Weights of a small mixture-of-experts language model, trained from scratch on English Wikipedia: width 512, a variant of Adam for the experts.
Below are experts of layer 2 (counted from 0) of a mixture-of-experts language model. Rows are named down (a neuron's output weights, with its number) and show model dimensions 0-255. Each number is 128 + 24 x the weight over its row's rms, rounded and kept within 0 to 255.
Before each expert's rows: a language model's description of what the expert responds to. This comes from a sample of Wikipedia text that the model never trained on.

# expert 27
Semicolons, pipes, colons and dashes right after a number, separating match scores, table cells and list items, as in 1–0; 2–1.
down0 [102 138 120  91 148 167 158 146 115 175 132 148 151 106 132 161 127 112 135 131 160 211 136  71  98 105 119 126 144 119  93 116 122 107 113 101 176 113  92 122 134 123 162 136 163 155  69 138 111 143 135 137 113 176 143 122 159 193  72 115 142 190 121  97 191 144 121  87 118 110 150 109 121 113 159 130 124 112 125  78 140 148 141 200 130 129 135 140 142  98 165 146  79 190  98 159 164 114 141 151 129  89 168 148 136  98 138 114 136 109 123 108 169 119 171 114  66 111  97  82 141 121 164  91 123 111 148 142  86 139 173 132 149 128 123 115 114 136 150 132  76 142  94 147 103 102 119 134 135 116 161  96 165 125 156 125 178 120  75 121 131 166 113 144 128 149 125 104 133 150 109 117 144 123  99 100 153 129 102 131 124 121 138 122  95 123 105 131 122 132 143 148 123 150 137 108 141 149 119 114  97 139 133 117 124 171 109 111 143 141 120 143 100 159 138  92  94 164 143 120 141 121 142 133 110 105  82 148 136 119 153 130 117 107 157  98 120 111  73 158 118 123 105 116 142 135 127 137 141 123 159 147 150 128 126 106]

# expert 58
Colons after infobox labels, opening parentheses, quotes, pipes and line breaks that separate fields in infoboxes, tables and citations.
down0 [155 156 130 133 178 153 157 130 129 161 147 127  96 107 129 136 123 122 105 124 128  97 127 130 174 105 115 147 112  90  80 118 144 132 119 101 104 126 130  92 130  95 153 150 146 126 117 161 130  73 135 116  93  81 163 146 119 109 112 131 119 103 151  76 104 105 149 126 160 139 107 158 137 175  83 152 100 116 147 122 110 148 142 127 131 104 108 131 118 147 129 146 101 129 102  95 136 135 129 114 119 131 141 104 141 148 129 141 134  99 117 175 134 127 134 116 115  87 137 121 123 157 143 147 157 139 121 104 141 116  82 115 159 121 114 126 119 130 186 111 124 120 126 114 117 103 111  97 139 161 134 138 122 111 151 113 132 161 172 144 131 139 112 110 137 119 102  68 137 137 120 149  74 101 128 140  99 151 104 156 117 120 178 100 154 157  83 182 157 100 162 157 123 152 141 129 149 122 148  77 135 119  82 102 116 100 126 131 141 107 126 139 126  91 115 111 113 154 152 122 107 141 144 100 106  64 143 133 200 115 128 108 159 118 146 111 128 157 124  75 148 115 135 105 152 107 126  98 157 129 131 102 114 123 112 168]

# expert 31
Vertical bars separating cells in Wikipedia tables, especially header rows like Pos, Team, W, L, plus semicolons in lists.
down0 [148  58 138 153 145 140 115 130 112 194 139 121 131 162 138 127 120 137 121 105 109 117 116 102 103 159 138  86  90 120 114 131 143 100 118 152 126 115 112 129 106 162 113 136  93 128 145 126 144 120 123 100 126  86  49 121 133 138 171 151 147 112 141 165 140  88 132 124 149 123 161 127 156 137 151 130 145  95 160 109 137  96 114 112 123 136 107  93 110 152 149 106 121 104 104 144 140 135 108 111 163 114  66  90 137 144 116 117 164 124 120 127 119 166 124 141 132 101 108 164 129 138 119 134 128 139 115 136 141 169  98 118 137 147 146 118 137 142 126 163 121 133 143 118 165 137 122 147 155 147 123 154 146  97 118 163 132 101 122 147 135 140 178  94 121 103 123 137 163 171  96 164 134 164  98 104 140 117 137 105 114 153 115  99 125 136 137 142  88 132 134 136 111 119 117 115 143 180 129 114 126 152 120 126  84 134 168 131 168 155 106 110 119 150 108  97 137 117 144 122 128 106 109 131 128 154 100 111 155 166 129 137 103 121 154 156 152 140 161 184 136 169 127 139 134  97 156 125 130 144  67 104 132 118 109 127]

# expert 19
Single capitals I, E, U, V and digits opening codes, names or numbers, plus the piece im inside words like condiments, interim, unanimous.
down0 [115 124 179 140 113 129 184 107 159 105 153 130  93 115 131 145 108 122 112 162 146 149  97 153 130 113 121 109 105 125  81 155 119 110 126 128 163 141  93 122  75 143 144  92 115  98 147 128 123 107 126 128 165 124  92 174 155 154 150 106 126 144 106 118 103 114 118 144 141 129 102 107  95 103 113 124  94 155 115 133 120 123 103 120 100 124  94 100 108 138 140  96  88 119 128 140 111 111 142 136 122 152 135  98 157 158 126 135 144 137 139 122 129  64 171  90 112 134 175  79 136 117 142 142  86 102  97  90 141 126 137 135 138 119 168 112  97 145 131  91 134 145 116 109  96 108 168 175 118 125 103 135 123 169 128 113 115 172 181 104 130 143 113 145 142 108 159 147 115 111 119 124  82 159 111 127 118 108 108 153  98 118 154 115  82 127 154 152 121 135 164 177 138 111 108 149 176  96 128 154 114 129  76 132 116 158 140 167 160  70 106 121 153 114 175 144  99 109  97 109 129 127 128 127 144 117 124 153 114  71  92 177 139 161 108 130  88 132 179 128 136 135 131  89 124 166 118 114 118 116 136 102 106 134 109  91]

# expert 62
Word-final pieces like ship, ore, ower, ister in midshipman, ashore, widower, plus ′ and ″N in coordinates, and born.
down0 [120 122 121 150 121  87 161 158 148 126 150 107 120 113 116 149 119 135 110 151 129 130 179 123 147 121 140 119 117  66 107 136 113 145 150 148 121 118 168  89 149 170 135 157 148 131 167 119 151 115 151 139 164 128 107 138  72 165 159 125 129 105 110 134 103 134 156 121 118 115 135 131 122 117 117 149 102 147 142 158 122 129  85 130 148 165 163 134 146 165 112 134 129 133 140 163 129 165 159 128  92 102 139 104  99 135 100 142 125  81 124 124 198  84 158 113 101 135 148 180  83 120  98  65 125 135 163 138 108 121  97 130 147 135 131 104 118 113 129 123 139 108 110 107 159 138 135 149  93 127 128 111  83 121 104 121 126 145 121 147  73 140 140 110 122 101 150  94 123 129 105 139 121 131  99 145 152 198 157 101 182  97 141 122 126  93 144 195 114 137 121 144 128  84  88 128 123 114 166 135 116 151 136 156 127 116 144 140  96 118 110 214 113 130 149 129 122 112  96 160 173  99 129 116 162 137 124 136 151 129  65 145 160 103 182 139  55 130 126 112 137 152 143 136 149 185  59 125 111 150 115 180 152 155 129 115]

# expert 41
Suffixes ent, ical, ative in words (ostentatious, fervent, critical) and table cells in election results with numbers, Democratic, life.
down0 [101 100 100 120 110 142 149 108 152  97 137 135 126 112 155 152 143 140 117 140 110 130 129 144 125 117 130 112 138 118 112  88 145  92 101 122 109 120 123 119 118 107 109 148 126 131 162 125 170 159 145  84 141 141 147 109 138 172 110 147  73 165 140 140  83 159 137 132 169 117 141 130 171 121 134  80 127 159 172  97 132 145  97 166 118 121  39 125 116 111 115 140 134 106 103 111  98 175 120 156 104 110 176 153 127 124 153 123 125 118 118  84 100 134 116 121 184 158 173 123 121 119 120 174 118 129 116 119 121 106 136 165 107 120 142 137 112 116 138 114 149 205 165 139 127 184 131 148 133 117 148 121  68 126 127 126 124 117 174 154 118 153 145 121  94  78 133 159 101 125 120 134 118  93 156 131 105 127 124  87 162 120 128 137 162 132 133 170 144 131 111 156 137 165 169 127 119 106 134 155 111 113 118 119 146 115 130 143 108 156 119 113 137 139 102 142 111  92 126 150 129 112  69  85 127 113 109 124 134 103 154 135 117  97 154  99 134 139 158  83  77 115 157 112 156 125 129 112 102 136 106 108 118 144 154  84]

# expert 18
Two-digit number tokens in tables, scores, coordinates, seasons and years, often after a dash, space or decimal point, like 2014–15, 38–37.
down0 [130 123 140 125 167 150 108 133 109  69 117 121 148 147 159 103 128 145  88 121 139 151 119 112 138 114 124 114 147 113 124 103 108 152 129 160 126 111 113 128 101  80 124 119 181 111 143 104 147  99 145 161 193 109  92 161 142 128 149 120 146 128  89 126 142 142 108 133 131 114  98 122 139 132 160 128 156 138 159 125 120 111  93 134 110 153 148  89  84 152 130 168 159 152 153 127 149 101 109 131  99 112 142 114 105 137 147 134 117 118 122 114 123 125 130 136 108 165 128 136 130 153 150 109 122 129 106 121 103 163 152 148  88 171 118 165 149 131 123 112 116 113 129  60  93 143  86 129 105 141 102 180 142 132 166 180  86 136 129 146  93  77 116 128  89 136 131 119 127 121 133  90 179 137 141 113 158 157 135 116 130  94 177  97  91 116  97 122 106 104 104 131 157 136 175 157 107 187 148 122 131  87 106  95 124 127 164 131 139  95  87 140  97 126 169 169 119 134 104 122  91 107  99 122 155 168 136 103 120  63 123 141 109 110 110 142 153 109 134  73 138 135 131 149 128 150 157 118 117 164 132 109 107 169 132 145]

# expert 48
Articles and determiners the, a, an, another, his, usually after prepositions or verbs, starting a noun phrase.
down0 [104 132 106 103 113 114 120 184 109 126 128  81 153 140 114 167 133 142 135 174  97 132 138 115 134  80 101 115 159 103 128 119  92 111 121 188  97 109 112  92 143 149 180 121 145 163 115 131 165 144 141 148 146 117 132 135 212 129 123 133 183 146 165 117 121 116 102 144 145 133 136  93 147 141 159 119 124 131 131 153 144 122 130 160  87 137 115 126 117 141  98 137 122 160 107 122 109 150  95 167 150 116 161  96 172  84 109 103 132 115 139  70 117 115 114 150 134 180 156 161 183 126 157 127 118 112 157 165 100 100 113 156 117 131 124 116  96  91 125 137 114 150 124 134 107 102 142 105 131 112 122 107 122 121 152 150 133 141 124 105 118 120 104 171 177 164 108 121 138 112 113 126 155 159 116 162 153 147 130 123 132  94 141 173 164 197 130  97 101 150 131 181 118 133 129 135 150 127  97 132 116 119  99 114 165  95 146 131 121 185 120 113 150 147 108 103 106 159 101 129 144 162 124 131 120 111 133 136  93 158 120 136  90 160 146 105 116  93 149 100 109 144 167 120 102 148 111 134 134  94 132 134 108 152 123 101]

# expert 2
Common nouns following the, a, his or a possessive, often before of, such as career, film, album, team, information.
down0 [122 126 114 130 121 104 111 138 110 121 140 123 132 149 161 141 114 168 121  89 131 118 122 111 125 182 158  74 104 135 144 160 119 135 169 119 136 160 111 105 125 127 178 103  74 131  84 117  89 109 155 130 113 112 116 131 102 131 126 156 105 151 118 168 169 106 146 121 110 111 127 145 141 120 118 120  89 153  39 173 120  99 158 125 146 140 145  68 131 148 154 131 116 145 163 161 153 140 106 135 118 144 130 119  70 119 128  89 141 126 102 165 107 150 179 119 114 100 150 125 131 115 140 133 130 141 122 128 169 151 132 120 150  87 129 135 120 147 122 133 118 138 136 161 126 103 159 146 120 119 150 131 135 128  92 126 112 120  91 165 144 164  98 127 168 134 130 156 114 136 115 118  74 121 143  68 139 153 111 135 117 159 109 138 123 106 163 155  80 124 137 127 147 129 104 153  73 138 148  98 145 127 130 144 164 117 106 133 118 114 166 100 141 121 165  63 136 136 117 115 106 136 141  82 116 142 171 142 118 157 101  90 184 121 114 131 147 148 148  87  79 108 113  77 104 127  77 118 145 120 116 122 118 114 121 131]

# expert 11
Middle or ending pieces of longer words, often es, us, ch, ign, ult (exegesis, Auschwitz, reign, annual, Status).
down0 [160 135 113 100 100 112 125 119 118 123 106 116 149 146 131 132 147 125 122 145 145 155 142 148 111 153 153 133 119 128 137 116 113 162 140 147 124 146 177 130 100 105 104  74 107 150 104 105 142 130 149 122 146 116 115 193 173 112 148  66 120  92 143 151 174 130 120 131 113 142 102 109  74  61 108 105 118 124 124  90 143 129 130 115 125  81 138 131 141 129 130 140 171  61 158  85 128 106 146 130 119 105 185 133 140 122 117 132 148 125  82 130 159 116 130 143 140  94  96 114 154 127 150 158 169 158 142 155 165 135 117 132 127 136  99 135 126  90 101 122 115 130 109 121 133  88 134 145 103 130 137  93 163 124 112 129 125 108 144 162 148 132 131 134 168 132 123 127 118 130 165 144 129 157 123 159 109 131 162 107 120 113  86 148 176 165 133 126  97 129 123 135 126 151 111 171 157 142 140 100 159 159  85 135 118 140 145 109 120  69 115 128 135 110 100 145 119 130  78 166 130 144 176 109 143  68 149 155 141 141 162 136  95 113 119 129 143 122 128 127  96 112 127 172 140 137 160 125 102 145 181  94 152  81 109 141]

# expert 10
Word-internal fragments of proper names and rare words, often after B or l, such as Eag-le-field, Ph-yl-um, Bal-ear-ics.
down0 [147  91 124 130 145 160  94 132 130 152 106 109  86 202 141 128 135 139 150 132 135 131 129 119 132 147 155  94  97 142 169 123 113 127 107 132 115  91  83 128  81  93 150 143 125 139 111 156 180 137  65 110 149 146 112 138  95 140 113 150  95 138  98 106 158 149 150 105 121 126 139 115 129  80 108 119  88 113 117 119 124 158 161 101 116 125 116 155 115 130 138  99 157  98 139 133 112  92 149 172 104 125 145 128 182 165 143  92 127 123 135 117 117 105 115 116 144 159 145 109 155 115 135 123 102 121 159 110 124 115 114 140  96 117  86  88 141 151 147 172 109 122 155 141 140 112 155 103 133 140 121 147 145 138 127 154  88 152  73 107  94 103 145 186 124 166 155 113 151 113 117 116 149 155  88 107  86  92 136 116  68 131 163  99 168 120 113 147 152 152 176 145  98 155 146 136 145 157 103 107  99 112 136 142 133 134 161  83 177 117 117 131 122 144 117 128 179 158  88 107 133 186 132 121 126 148 123 139 120 152 143 148  87 110 129  90 114 104 127 141 141 104 127 147 100 110 150 147 104 121 149 116 148 144 123 153]

# expert 23
Syllables inside non-English personal and place names, especially Greek, Asian, South Asian (Kostas, Gunasena, Los, Kawahara, Friederich).
down0 [150 123 111 104 123 142 130 108  82  94 125 117 133 131 126 135 142 139 152 105 146 105 116 148 112 117 135 110 125 166 153 117 147  94 128 110 134  98  94 112 111 131 114 155 143 110 178 125  98  96 143  92 134  79 133 112 131 118 158  98 100 115 102 150 127 135 180 142 150 135 130 141 111  84  97 147 136 139 153 148  85 130 160 129 101 173 137 141 112 131 165  97 107 112 113 140 117 110 157 155 104 121 137 117 123 111 139 169  98 121 127 146 133 125  87 153 124 158 140  80 157 138 134 128  90 148  78 143 147 127 134 121 121 135 111  73 121 106  83 122 175 142 123 181 166 121 142 106 109 106 110 127 165 157 152 136 137 141 101 140 119  98 117 190 108  67  83 143 116 141 137 133 154 148 114 138 133 177  86 116 116  90  84 113 108 119 128 118 195 123 138 142 110 100 130 124 150 143 135 169  89 121 136 102 137 132 106 160 147 141 155 142 121 148 130  96 206 101 117 131 136 151 143 140 121 131 161 131 147 107 111 135 112 161 164  87 101  75 156 117 149 154 123 125  99 166 108 148 165 133 149 112 108 136 119 175]

# expert 25
Nouns for competitions and teams in sports articles and tables, such as League, season, team, Cup, round, series, game.
down0 [182 126 103 115 136 168 117 154 115 131 121 120  98 116  91 107 176 129 117 160 144 118 155 134 101 101 121 133 129 104 140 130 152 140 126  91 131  99 150  92 101 163 103 126 100 124 180  93 169 142 113 125 114 128 146 142 136 129 126 122 130 103  69 157 132 113 144 118  85 132  92 111  91 125 197 153  92 140 142 115 100 127 180  83 111 130 141 123 113 154 131 160 118 131  95 105 100 165 106 131 114 154 111 156 141  99 144 153 145 139 205 128 112  84 130 155 102 152 120 129  95 140 107 181  78 120 115 142 158 143  82 140 140 114 126  96  92 136 161 127 136 125 185 125 137 127 142  96 119 117 108 146 144 140 146 113 166 138 134  94 116 129  86 180 141  83 122 115 148 115 112 152 107 107 126 135 180  91 108 114 142 133  97  97 134 120 141  86 144 108 156 100 100 117 148 145 142  83  89 117 141 159 129 146 119 121 134 131 171 149 130 133 133 137 136 125 131  91 126 106  99 139  76 173 148 133 101 122 187  52 117 128 115 125 133 112  75 109 131 102 129 178 133 111 103 116 113 141 139 147 144 107 110 156 148 136]